config.yaml
d_model: 128
router_score: "softmax"
normalize_top_k: true
n_groups: 8
init_std_router: 0.0368
norm: "layernorm"
norm_eps: 1e-05
tie_embeddings: false
lr: 0.013
batch_tokens: [131072, 262144, 524288, 1048576]
seq_len: 512
Below are experts of layer 2 (counted from 0) of a mixture-of-experts language model. Rows are named router (the router's row for the expert), down (a neuron's output weights, with its number) and show model dimensions 0-63. Each number is 128 + 24 x the weight over its row's rms, rounded and kept within 0 to 255.
Before each expert's rows: "raises" lists some tokens whose logits its average output raises strongly, later layers aside. This comes from a sample of Wikipedia text that the model never trained on.

# expert 89
raises: "ately", "ational", "ations", "ated", "ined", "ished"
router [102 162 131 107 161 102 112 171 164 129 101 109 121  88 170 150 104  88 149 134 106 149 111 103 115 128 118 101 137 120 111 117 134 149 110 148 134 145 138 110 117 121 136 105 105 171 129 155 143 113 143 100 141 129  98 164  84 136 118 131 127 102 150  92]
down0 [169 164  90 103  95 112  96 107 131 138 151 138 157 125 109 102  75 147  90 134 173 130 104 179 102 175 122 148 145 104 117 196 161 100 150 143 131 122  76 124 125 137 104 153 111 121 141 151 137 166 127 120 123 135 146 135 100 128 151 165 130 129 122 100]
down1 [112 127 139 124 125 118 101 103 132 117 104  96 108 119 126 127  61 124 179 151 129 107 144 129 133 155 144 102 146  85 119 151 123 148 115 164 159 135  97 154  81 113 116 132 113 196 127 156 125 115 130  85 146 104 109 123 128 102  93 159 148 137 111 106]
down2 [156 127 100 113 113 112 119 138 116 117 114 133 126 122  89 153  85 155  99 116  91 129 128 170 183 156 121 160 157 126 160 130 148 122 133 165 130 143 139 126 133 104  79 139 134 138 124 179 113 103 102  84 147 129 103 112 110 164 157  62 112 168 133 153]
down3 [169 100 154 140 130 124  86 102 142 136 169 105  98 122 134 125 129 131  93 154 116 126 122 147 121 117  74 138 158  98  97 117  90 127 158 123 127 150 150 133 128  98 143 121  44 145 129 142  94  93 124 136 164 114 123  85 143 125 128 141 122 155 125 125]
down4 [169 142 134 111 104 131 128 127 113  90 126 121  80 138 146 127 110 137 170 103  92  83 126 120  90 154  95 125  79 123  94 126 164 115 159  99 122 106 113  86 161 135 129  77 101 160 127 143 153 114 111 148 124 120 144 151 190  90 122 139 127 155 132 136]
down5 [136  99 124 119 118 145  89 153 134 139 127 128 140 105 164 116 138  92 108 146 151 117  88 114 131 145 120 115 150 143 111 159 105 128  53 125 154 115 105 187 150 139 114 139 138 123 100 147  85 173 101 126 136 133 133 132 170 146 122 119 124 143 101 144]
down6 [116 106 133 135 134 115 118  75 154 122 149 153 175  91 121 131 119 181 154 140 116 104 111 125 138 178 142 122 123 132 181 136 124 144 135 102  95 113 107 168  73 130 126 114 104 117 128 169 131 111 137 134 120 120 167 120 166 122 137 154  98 106 140 141]
down7 [158 116 129 133 146 124 118 112 120 149 100 129 129 129 136 134 109 145 166 144 126 171  98 137 101 147 131 110 149 162 109 128 139 126 132  83 118 173 132  89 134 135 155 100  94 137 137 128 122  87 116  92 117 123 101 140 154 152 115 147 136 123 138 161]
down8 [106  81 134 139 133 126  94 136 140 134 128  99  99  96 116 147 114 138 115 112 133 155 109 107 122 134 160 137 123 115 117 105 128 124 126 140 140 192 117 135  91 105 163 136 112 107 135 133 202  91 117 126 113 155 115 115 108 110 154 136 137 130 138 143]
down9 [133 101 128 141 153 133 124 153 135 148 106 125 148 118  94 132 129 120 130 130 140 152 123 173 108 172 111 114 112 127 125 125 116 174 160 152  92 115 131 176 134  90  91 132 118 120 114 134 125 122 159 135 151 108  69  97  99  88 125 109 153 110 120 113]
down10 [129 101 112 143 109 136 124 122  97  83 134 124  81 101 125 183 125 118 135 105 130 147 158 145 179 145 145 145 120 151 127 187 143  82 114 116 181 103 108 170 167 136 159 146  97 174 130 124  61  97 151 145 141 101 151 128 108  85 113 132 154 132 117 167]
down11 [105 119 126 114  93 169 181 161  97 139 106 132 140 110 151 123 106 162 127 178 102 154 165 110  81 120 134 132 117 165 143 135 105 150 127 139 124 132 100 154 128 143 140  94  93 132  93 113 126 146 120 105 138 120 114 105  82 120  70 123 148 107 175  96]
down12 [130 118 147 119 140 163 129 113 122 145 131 120 148 135 136 139 112 153 101 131 120 146 134 139 128 114 101 117 105 123 151 140 128 123  93 132 141 120 135 103 131 160  58  87 105 134 142 138 135 146 107  80 123 164 130 167 125 167 162 121 127 137  77 114]
down13 [117 151 130 124 158 105 152 103 139  82 118 151 117 117 100 191 126 142 136 109 125 107 148 159 138 133 112 170 145  90 202  70  87  94  99 121 134 135 111 117  99 151 127 150 113 112 112 127 144 100 107 168 131 119 170 152 150 142 147 137 134 129 106 146]
down14 [156 129 133 115 110 117  58 108  86 137 111 136 129  87 129  99 106 157 119 112 147 129 136 116 109 144 140 161 123 122 137 140 132  97 132 125 124 142 103  97  91  96 113 131 144 146 116 166 120  83 131 141 121 119 125 146 169 115 117 142 133  93 122 133]
down15 [155 135 129  96 137 133 138 111 121 130 113 116 126 114 142 110 124 141  70 133 141 101 107 126 140 121 148 115 136  91 160 140 162 130 139 107  96  80 148  91 144 126 135 124 147 140  94  93 131  91 115 127 109 160 141 160 142 122 128 145 165 142  93 113]
down16 [114 117 179  97 145 131  88 131 149  99 187 128 122  57 147 131 134 166 114 114 144 133 112 100 103 137 125 127  91 160 127  97 142 118 109 104 141 155 145 109 111 130 127 150 124  95 125 151 154 118 151  97 148 108 120 127 151  65 148 158 138  86  74 140]
down17 [134 109 137 148 116 101 136  79 120 111 120 130 149  89 105 145 148 124 148 161 117 151 125  89 155 108 123 150 121 151 138 113  82 103 156 158 110 120 171 119 137 121 124 143 125 107 114 121 137 143 118 123 135 148 128 128 127 151 155 100 172 132 131 135]
down18 [120 121 159 113 148 136 162 180 116 152 138 157 187 134 120  89 115 130 113 117 101 179 140 125 137 127 140 129 158 133 133 159 120 132 131 132  97  89  93  98 145 118 148 129 149 139 105 125 144 118 147 105 169 123 100 128 130 116 138 157 127 127 133 127]
down19 [ 94 167 156 125 129  98 138 104 123 148 112 116 122 159 148  48 117  87 131 119 150 127 132 129 135 125  73  95 140 145 140 171 140 127 122 140 112 123 131  72 134 207 108 145  89 112 104 141 163 107  79 103 104 138 145 125 130 129 145 139 113 131 158 105]
down20 [144 108 115 106 118 117  90 113 117 114 124 163 104 114 167 114 109 118 100 131 102 123 127 121 154 165  84 132 146 113 133 139 108  95 120 116 153 134 164 156 107 129 144  88 125 152 176 113 128 151  77 132 109 129 128 122 117 103 110 136 137 197 140  99]
down21 [103 127 151  94 148 120 113 128 154 111 117 138 111  60 118  77 107 143 123 158 182 129 124 150 131 138 143  94 134 117 131 137 163 130 123 162 133 121 140 141 125 163 129 132  98 104 109 167 132 111 136  54 141 143 112 120 153  91 141 120 147 128 155 114]
down22 [119 121 134 101 149 145 110  83 126 130 106 134  97 141  95  96 177 156 130  93 120 169 126 143 170 152 104  97  99 118 186 119 134 108 117  97 154  84 105 119 124 146 157  87 137 136 156 144 146 132 134 121 121 135 124 104  79 123 128 117 147 117 157 118]
down23 [151 132 127  98 165 147 131 119 126 126 139 158 154 100 158 129 159 128 121 119 102 106 130 141 123 119 152 170 120 149 110 122 158 137 131 125  81 132 131 125 123 159 129 119 117 125 103  80 137 114  87 120 132  99 116 115 138 100 110  96 135 152 159 133]
down24 [134 125 110 131 143  89 130 147 162 126 125 123 118 138 172 124  98 117 185 136  77 160 160 102 164 118 129 130 123 130 147 129 138 130 110 134 134 141 102 157 122 154 134 102 129 137  86 125 119  67  93 156 129 118 131 130 145 103 117 113 125 107 116 125]
down25 [104 168 142  81 113 112  84 108 128 134  75 163 148 157 145 133 140 128  94  70 162 115 128 147 140 168 146 121 150 117 130  87 130 114 150 124 168 121 112  99 123 131 160 148 137 147 134 137 132 147 139 106 109 127 119 148 143 103 139 119 104 149 130 146]
down26 [114 113 135 123 168 113 110 137 103 167 206 114 140 145  81 154 131 135 147 151 135 146 107 161 122 107 113 122  91 158 126 148 129 113 131 108 112 146  97 134 147 105 129 158 146 128 118 141  92 145 137 124 126 112  35 156 115 116  91  76 149 125 103 141]
down27 [146 107 178 111 129 139 130 102 131 154 122  71 106 111 134 132  87 123  98  92  88 123 140 143 181 106 129 109 123 139 166 126 155 134 123 139 138 124  74 171 113 186 130 132 107 141 126 159 108 134 104 105 160 129 139 134  89 113 140 116 119 175 170 135]
down28 [ 91 124 158 121 128  96  70 115 122 140 157  93 139 117 145 142  77 162 108 106 142 144 120 118 146 145 142 107 141 119 169 144 166  82 149 157 145 102 161 108 141 108 126 155 100 113 127 129 122 148 123 158 169 152 101 121 163 106  94 128 140 125 132  70]
down29 [127 112 109 109 128 137 185 120 149 136 133  98  87 114 118 120  96 154 116 142 122 106 136 157 112 137 112  82 173 155 133 119 122 125 117 151 116  87 121 142 103  99 121 159 137 112 112 137 186 102 134 146 130 209  91 151 150 111  96 137 173 105 130 135]
down30 [154 115 101 114 121 138  90 145 150 117 117 137 109 144 180 121 100 120  80 145 148 143 178 135 141 161  85 131 142 118 150 127 172 103 108 114 100 126 136 169 125 125 122 148 136 133 103  99 110 123 160 172 137 109 112 116 128 134 115  99 126  94 138 147]
down31 [133 164 108 126 133  60 131 138 138 136 156  93 136 141 123 117 114 155 122 140 150 146 139  93 132 118  93 125 134 150 118 165  83 102 144 139  87 109 148 106 154  70 119 130 161  86 143 125 142 154 141  91 179 134 110 143 100  93 145  87 150  95 125 100]

# expert 85
raises: "er", "ers", "et", "es", "ac", "ions"
router [106 124 106 129 148 121 141 144 150 127 113 100 109 153 173 128 119  97 170 115 102 140 122 121  87 133 135  76 156 124 109 132 145 115 121 141 123 165 122 126 112 104 116 123 157 118 111 146 129 150 104  96 104 172 101 150 102 123 151 116  91 132 160 140]
down0 [104 108 140 140 141  97 150 139 136 104 152 130  96 142 153 112 108 147 119 147 139  99 106 137  89 138 118 139 152  77  99 120  80 137 158 154 156 101  88 103 114 134 150 129 140 123 163  98 130 116 116  90 135 104 135 108 123 184 100 126 189  86 114  84]
down1 [146 145 178 147 129 130 175 106 115 114 119 102 105  75 106 127 128 129 104 108 128 120 153 139 101 113 129 123 113 129 100 110  68 108 127 132 111 101 112 123 110 113 153  97 147  99 152 174 144 106 124 131 123 138 144 118  91  87 135  91 121 116 114 150]
down2 [114 124 106 135 157 100  87 110 113 112 115 148 131 119  87 161  99 135  89 102 168 128 121 130 140 104 112  91 157 146 178 151 167 138 134 133 133 122 153 131 128 121 139 150 118 139 117 143 146 153 147 135 128 164  99  74 104 107 156 126  79 129 155 112]
down3 [ 92 104  89 171 119  97 131 129 163 152 113 113 152 107 179 160 157  97 120 138  88 139 114 104 143 162 110 119 153 165  87 123 128  95 122 150 128 157 121 133 141 107 120 123 119 123 104 140 144 118 167 144 105 119  92 149 124 152 127 143 110 120 125 176]
down4 [128 132 130 141 123 149  89 151 115 132 139 149 139 114  89 113 136  94 132 154 159 160 141  78 140 132  75 136 149 124 108 141 129  77  94 136 136 155 132  89 145 164 141 122 100 122 150 150 141 113 121 140 126 133 168 151 186 159 169 151 106 143 106 109]
down5 [153 151 188 109 128 134 119 136 117 145 108 117 121 109  90 125  82 129 130 108 114 129 139 154 139 156 127 126 100 127 154 137 152 145 138 112 163 158  89 138 142 126 174 127  88 152 106 131 168 108 149 125 155 141  61 140 141 115  97 132 109 138 147  93]
down6 [156  93 159 160 102  75 139 172  89 110 185 129 117 105 143 124 106 187 118 105 117 148 114  74 108 140 142 101  93 134 158 131 156  92 133 142 117 112 104 122 108  91 129 118 145 105 135 140 121 152 149 122 142 102 103 142 144 162 100 124 153  93  99 133]
down7 [176 104 148  85 137  58 125 118 135 126 119  86  84 149 119 152 138 117 151  92 127 115 152 121 170 157 116 116 139 152 163 142 120 131  97 116 146 156 147 113 104 120  94 153 151 141 115 133 135 115 129 113 142 144  82 167 133 138 141 104 140 128 126 183]
down8 [132 110 151 128 110 180 102 132 149 124 135 111 132 150 129 137 156 146 130  80 118 104 120 142 107 117 117  70 103 140 114 113 142 136 132  75 140 164 111 133 147  84 108 183 168 126 116 130 143 147 129 135 127 146  78 155 118 113 116  97 157  98 133 136]
down9 [ 65 122 151 103 112  93 122 139 149 112 126 101 122 135 133 112 105 101 126 100 159 190 166 115  88 119 164 138 116 151 168 149 121  74 116 132 156  92 156 133 137 111 105 157  99 158  68 127 133 135 114 114 134 163 128 146  99 140 136 129 156 112 116 107]
down10 [126 139 119  65 173 100 105 136 114 164 110 103 180 138 122 166 135 107  88 153 160 159 104 147 146 148 155 155 155 151 153 147 134  91 111  98 131 145 124 146 120 139 101 181 117 111  91 127 101 105  85  97 102 111 133 135 135 107 129 142  84  98 131  91]
down11 [121  86 117 187 103 159 139 160  97 170 130 139  78 119 162 116  87 132 106 137 127 131 131 136 166  92 115 171 114 140 127 128 161 127  77 151 114  91 126 175 208 138 130 128 124 145 154 150 130  79 170  91 123 102 119  94 112 112 162  83 132 108 126 113]
down12 [120 132 135 132 108 146 123  98 148 136 114 137 121 136 131 108 126 116 108  99 127 135 139 116 113 138 108 102 102 150 125 154 110 109 126  87 146 125 131 107 123 121 137 127 139 141 107 110 120  96 130 111 128 177 159 126 144 151 138  87 135 149 143 159]
down13 [ 79 121 138 110 164 137  93  67 125 115 138 155 154  86 161 121 132 102 170 149 126 164 126 104 148 147 113 127 146 129 106 137 122 105 123  91 138 119 157 149  92 113 127 113 122  87 138 121 152 130 174 119 133 135 133 155 126  95 123 136 173 105 113 121]
down14 [103 171 103 104 156 125 125 116  95  74 155 155 113 154 156 113 129 127 169 147 129  84 136 100 119 156 135 133 157 131 115 141 137 124 141 140 139 115 121 126 105 160 131 124 113 124  79 183 127 132  95 134 136 106 128 154 156 102 130  99 123  95 146 147]
down15 [149 114 125 158 118 141 103  93 149 150  73 167  90 165 113 130 138  86 143  96  91 157 124 109 124 134 117 157 158 147 144 156 126 118 152 171 107 126 152 165 106  70 134 108 123 134 148 113 159 135  88 139 107 133 106 144 140  94 103 124 151 155 144 132]
down16 [183 121  97 123 142 140 155  99 102 120 118 130 131 174 110 102 143 124 115 146 118  89 124 124 129 102  92 173 116 140 145  95 138 150 150  86 170 144  89 133 176 100 120 135 147 173 135 143  94 171 128  78 140 124 134 121 118 122 115 137 101 130 135 102]
down17 [143 102 110 145 106 173 121 128 164 159 144 120 141  73 103  74 152 113 107 164  93 127  87 167 176  84 114 114 135 127 131 173 119 119 112 156 119 126  83 105 154 129 169 140 131 125 130  78 154 119 146 129 153 102 135  81 160  99 122 139 115 126 162 118]
down18 [123 137 108 133 122 148 127 144 109  89 161 128 156 138 109 127 138 133 106 103 125 159 128 190  91 115 118 127 134 128 152 110 135 106 120 161 123 127 105 144 110 149 143 140  95 192 142 111  89 112 151 144 138 135  98 132 162 165 162 120  79  93 136 160]
down19 [167 136 110  85 151 111 174 127 141  87 111  94 128 128 144 131 106 112 128 123 134 123 108 121 143 122 149 143 157 121 100 179 135 105 127 152 145  68 116 134 118 134 142 149 100  66 104  96 129 108 114 143 100  87 166 120 112  94 172 113 115 153 134 129]
down20 [ 95 149 152 119 101 123 206 160 126 115 123 102 113 102 130 123  97 114 104 130 131 161 126 196  89 133 134 139 135 126 102  93 144 150 125 158  94 136 132 108 123 152 114  94 132 105 135 152  95 109  87 141 110 115 121 112 153 118 106 194 138 145 146 124]
down21 [ 99  96 116 133 182 117  96 164 120 135 115 117 121 117  90 153 122 131 141 124 114 160 101 130 117 111 146 153 158 145 159 123 103 143 144 167 107 139 135 141 107  83 147 143 142 137 102 127 127 118 118  91 147 149 100  94 114 121 118 140 122  92 184 112]
down22 [149 113 131 180 114 134 114 115 117 114 108 140 121 126 150 109  93 186 130 133  70 160 120 129 140 104 166 137 116 129  95 128 108 179 141 158 140 150 117  96 170 145 141 155 104 142 115 109 122 137 156  94 125 123 143 144  96 120 139 109 152 133 120 165]
down23 [167 142 163 118 125 120  96  88 153 133 124 160 103  85 159 176 122 134 147 141 153 116 176 137  76  85  99 151 138 111  91 121 109 121 104 128  96 107 109 110 109 123 161 128  76 146 118 129  79 146 103 132 183 139 116 153 141 133 126 113 141 161  91 137]
down24 [131 166 163 140 105 100 128 102 153 169 115 168 181 133 134 100 116  83 137 118  92 105 113 124 180 152 125 143  82 125 137 131  98 102 108 141 118 138 104  96 129 132 144 115 134 100 121 113 131 116 128  92 167 117  78 122 126 105 145 179 171 118 118  90]
down25 [165 115 148  92 128 126 131 151 169 132 129 146 134 112 182 116  94 178 137 108 132 146 172 102 111 102 159 115 113 161 106 157 128 115 163 128 122 123 150 133 136 188  95 128 135 141  97 127 103 154 108 106 119 122 121 145  90  92  94 126 104 120 132 156]
down26 [144 143 135 134 123 152 142 128 143 142 132 141 114 139 120 172 108  86  98  63  99 110 143 108 148 166 137 136 101 134 145 118 127 108 107 110 124 137 131 119  95 168 127 110  76 100 132 109 139 142 131 159  86 126 136 146 140 138 159 141 124  96 134 161]
down27 [134 141 118 128 163 137 125  89 110 110 120 164 129 111  99  89 149 176 124 130 115 160 136  93 112 118 195 145 157 118 140 142 129 113  89 148 143 128 123 103  93 171 118 111 115 116 166 134 149 136 136 137  94 150 152 133 149 160 140 124 125 128 162  87]
down28 [121 118 178 121 124 143 104 135 126 145  78 120 125 116 186  86 107 112  89 126 100 158 140 130 165 121 100 123  94 110 138 139 126 152 129 146 122 130 111 107 118 160 155 168 113 179 107 134 121  92 114  76 138 126 123 183 156 117 113 121 111 111 140 151]
down29 [145 135 137 152 113 127 133 147 153 133  97 113 157 139 162  98 121 135 123 151 113 128 157 114 104 156 119 119 124  72 107 137 162 128 155  90 175 103  87 121 133 105 185  80 127 114 139 109 153 150  83 125 161 112 154 142 129 117 125 163  93 114 151 110]
down30 [143 102 132 139 118  97 117 116 121 141  96 114 137 131 133 139 172 118 149  97 161 112 131 102 152 119 116 131 165 112  87 165 121 147 108 139 106 202 153 145 100 127 171 124 149 142  84 110 146 148 167 161 148 109 112 143 155 101 125 101 157 121 152  75]
down31 [ 99 138 112 117 162 140 128 105 131 131 133 122 135 151 161 117 138 137 132 120 142 117 143 159 182 174 146 113 111 134  99 157 178 102 167 143 107  95 122 150 113 146 119 141 120 116 133 130 118 136  82 105 142 147 122 168 129 123  90 108 135 104 126 180]

# expert 43
raises: "-", "==", " are"
router [118 152  98 190 149 188 120 136 146 155 135 148 118 122  93 133 107  76 111 130 121 148  95 101 108  99 100 100 155  84 134 107 135 113 104 138 186 116 152 101 138 110 113 140 107 144 124 108 141 137 113 120 104 114  82 120 119 126 146  87 155 139 110 157]
down0 [149 138 147  69 161  97  89  86 134  98 158 122 139 160  89 165 144  92 167 114 161 126  91 149 121 132  88 146 110  90 133 136 157 111 122 123 144 127 121 158 153 166 105 114 142 155 127 102 129 140 149 129  82 104 122 104  96 146 138  94 151 141 133 104]
down1 [143 151  66 133 115 132 129 133 108 115 135 152 146 192 144 113 111 118 140 135 116 153  91 120 107 140 118 131 146 121  80 114 164 104 138 121 108  88 140 137 113 126 154  97 133 107 141 139 116 146 145 134 118 159 118 147 136 161 175 136 147 108 157 126]
down2 [105 153 123  93 148 159 177  72 135  98 138 145  98 132  89  92 118 137 122 145 143 155 126 107 173 128 159  82 135 144 139 149 125  90 105 176 149 107  98 132  72 136 104 115 144 106 128 150 140 110 152 111 137 146 169 161 126  86 134 152 141  73 135 148]
down3 [180 121 121 153 143 142 131 121 166 156 118 146 140 115 113 135 121 108 114 109  88 142 146 161  81 133 101  93 102 136 142 145 113 124 152 136 122 123 130  92 129 124 114 144 113 130 123 157 144 107 122 133  88 106 133 125 134 130 117 121 133 130 102 168]
down4 [111  83 127 147  77 183 166 115 100 101 133 139 144 130 167 149 112 101 112 119 135  79 112 108 126 142 121 129 110 111 112 154 108 153 153 153 136 135  94 140 105 129 182  76 113  80 132  97 154 117 125 119 138 103 124 130 143  98 151 128 131 154 151 159]
down5 [126 111 135 125 107 148 147  91 109  94 107 132 118 119 148 120 155 164 138 110 116 160 140 135 123 161  86 158 153  87 104 156 120 113 154 156  91 120 123  88 152 136 180 125 128 139 113 141  85 113 126 141 122 133 119 126 124 123 151 157 124 118 131 126]
down6 [157 113 155  85 159 147 126 132 116 109 108 113 116 125 100  72  96 121  73  85 158 147 102 138 125 139 123  91 124 147 125 148 173 138 144 132 156 123 141 109 100 143 111 113 110 178 157 160 148 139  88 173 149 163  85 132 110 175 129 129 119  95 107 120]
down7 [115  98 122 144 101 164 120 138 150  99 150 134 119 103 102 139 114 120 108 161 150 146 134 114 134 149  92 159 165 117 147 164 158 127 127 134  94  96 155 147 122  63 109 123 116 152 167 120 132 135 133 137 101 142 110 112 135  58 112 156 134 115 157 138]
down8 [116 149 146  99 124 127 140 125 126  84 156  86 161 141 168 144  80 168 142 107 150 118 144 152 150 123 137 129 112 140 129 135 126 126 103 132  83  86 131 132 148  79  99 115 115 114 128 174 151 127 148 117 107 137 131 106  86 126 152 126 132 105 119 113]
down9 [120 132 128 154 120 128 170 118 139 142 152 123 134  68 107  91  98 108  96 148 109 173 191 116 152 128 122  94 108  92 140  99 116 119 128 102 148 122 116 143 172 161 153 100 110 153 142 165 113 133  94 137 154 102 146 107 107 126 111 125 160 125 100 126]
down10 [123 127 138  76  83 121 143 127 142 117  96 145 169 116 130 136 151 125 109  68  96  95 125 130 151 120 131 140  98 107 115 116 134 129  96 161 154 200 157 128 149 160  96 140 129 123  88 122 157 133 158 140  94 171 102 120 144 120 108  92 102 129  94 156]
down11 [153 154 130 147 141 109 116 131 153 144 114  88 101 131 155 123 111 117 134 148 147 194 126 149 125  89 102 146 113 156 126 128 119 162 114 140 103 150 165 168 138 136  80 127 109 127 124 156 113 124 167 150 135 121 123 157 111 133  87 125 104 112 118  83]
down12 [136 136 148  99 106 173 127 114 142  92 111 112 143 113 102 101 106 139 140 140 116 149 121 128 132 140  69 133 124 123 139 166 121  90  99 188 157 146 117 127 116 185 146 128 115 106 113 123 134 116 106 115 117 144  90 141 133  91 131 126 126 126  87 142]
down13 [181 113 126 116 180 148  98 114 127  88 132 133 138 116 161 115  93 117 132 138 141 115 108 153 198 150 100 129  91 145 143 132 134 168 147 124  98 108  98  96 121  85 120 135 143 112  96 147 149 151 121 170 132 132 181 152 127  87  95 136 137  96 101 126]
down14 [131 131 131 153 150 131 171 110 121 119 138 121 143 119 152 114 123 118  87 176 127 109 113 159 148  94  84 116 134 138 107 107 115  98 138 148 119 112 117 121 141  86 141 153 172 124 166 134 113 137 131 116  89 131 101 140 169 153 111 115 134  87 157 116]
down15 [112 125 115 116 136 133 134 120 140 105 136 152 128  81 161 163 142  67 162 138 195 125  69 108 106 131 145 126 185 148 117  90 146 136 131 181 125 174 154 100  80 136 134 111 136 156 133 126 140 104 127 118 127 130 128 154 139 119 118 115 111  98 142 143]
down16 [138 144 161 142 147 106  86 118 147 138 163 113 155 113 144 107 131 123  88 116 158  86  79 100  88  63 105 117 164 161 166 138 131 109 147 148 124 134  89 147  94 110 127  99 175 142 148 163 136 119 136 100  74 138 122 155 106 125 129 132 119  97 107 110]
down17 [134  99 110 138 197 125 110 103 112  98 106 106 140 131 117  67 160 157 108 135 101 166  89 194 140 185 146 140  90 111 107 142 133 122 141 114  90 128 146 164 121  98 127 149 142 123 141 117 154 118 124 154 114 123 148 159 134 116 121 159 139 111 134 158]
down18 [116  49 138 147 114 146 142 154  98 136 125 125 123 159 122 114 146 170 126  81  93 138 120 124 135 125 120 129 193 134 161 149 111 101 117 126 109 168 104 119 108 129 137 103 123 130 136 154  91  95 130  83 116 105 102  98 115 136  95  95 151 161 140  97]
down19 [ 79  79  85 150 129 123 107 160 148 159 148 141 107  94 154 100 141 139  93 138  83 142 137 116 157 134 149 113 142 131 137 161 124  93 109 121 164 101 133 124 110 160 134 128 144 145 109 105 128 129 123 136 105 116  98  68 147 107 152 150 149 130 104 107]
down20 [ 94 117 135  95 121  97 121 196 133 128  95 117 126 138 130 124 122 119 160 165  78 129 121 132 115 127 125 141 124 159 133 113 116 145 138 116 116 174 138 139 134 134 118 125  86 117 126 127 148 137 110  95 115  91  83 101 155 121 179 197 167 129 134 137]
down21 [144 163  93 111 120 132  97  99 157  74 153 104 122 128  96 106 117 110 126 145 144 100 100 109  94 152 106 103 152 108 126 122 163 116 131 144 124 146 139 145 130 163 145 122 115 138 148 145 129 140 131 151 108 132 116 148 133 138 102 119 122 105 180 127]
down22 [113 164 107  90 138 141 108 129  87 129 147  98 104 110 162 147  70 178 133 114 114 125 105  88 127 148 146 133 109 125 132 145 184 141 137 132 154 171 164 136  92  90 132 137 134 145 143 110 111 100  99 142 127 132 102 153 129  70 101 139 125 146 110 113]
down23 [ 94 120  64 148 146 125 164 119 108 186 120 126 110 109 126 128 132 149 156 120 128 134 155 120 143 137 137 115 115 115 157 119 122 146 130 133 121 161 107 144 137 107 143 143 119 143 118 101 127 138 116 130  94 175 133 102 143 130 180 128 152 107 121 155]
down24 [144 144 117 110 119  94 148  85 138 174 125 171 114 116 185 137 108 116 140 134  96 123 170 141 114  93  91 118 110 101 146  95 111 102 126 109 145 126 149 136 154 167 170  96 117 129 154  96 148 139 154 141 131  87 144 156 160 135 105 109 104 140 120 158]
down25 [149 105 139 156 138 159 117 137 113 116 150 170  95 115 125 158 138 149 130 155 136 152 111  94 152 194  99 131 147 132 130 112 148 155 143  95 134 133 119 133 123 126 109 171  99  91  83 134 117 146 127 127 128 114 137 149 139 127 157 128 128  89 102  96]
down26 [136  99 149 118 143 160 108 115 139 120 102 120  87 112 112  93  99 142 148 107 138 132 133 117 100 123 129 164 153 172 126 196  87 132 131 148  98 156 129 103 146 157 113 115 116 108  63 154 127 119 109 135  95 108 111 120 124 120 116 121 126 114 129 113]
down27 [138 119 129  94 167 114  99 123  98 174 150  82 166 102 158 142 113 129 133 131 154 146 121 116 140 147 105 138 143 150 129 134 112 101 142  81 105  77 117 130 126 142 175 140 128 127 170 114 136  86 109 109 120 148 157 143  93 152 121 104  83 144 139 159]
down28 [ 73 110 148 146 132 126 156 130 110  94 141 137 145 113 114 124 132 150  86  95 127 130 130 163 140 132 153 135 174 102 120 147 104 127 133 100 106 166 151 136 167 165 125 162 141 116 147  83 131 131 155 102 154  98 137  81  87  70 134 112 122 102 160 161]
down29 [131 136 130 152 149 175  78  84 113 168 138 153 129  91 123  85 125 144 139 137 136 176  99 181 131  77 110 142 166 104 116 159 151 133 117 124  83  76 132 156 125 160 119 153 132 107 105 127 133 155 115 108 130 131  85 153 126 114 130 153 151 112 127 131]
down30 [141 144 130 104  87 149 133 153 141 106 115 100 185 187  80 160 126 164 182  96  91  56 155  84 119  98 112 113  99 116 155 138 146  91 123 114 127  88 137 139 105 135  96  93 178 124 122 124 128 159 127 168 163 112 128 126 118 126 125 136 143 148 127 127]
down31 [105 158 121 137 139  93 144 149  87 150  99  92 103  91 113 139 134 119 153 130 158 113 116 106 147 149 156 151 135 128 106 145 105 125 133 131  92 127 118 102 122  88 156 110 114 133 132 109 176 164 139 179 188 128 130 132 144 145  97 140 123 105 128 136]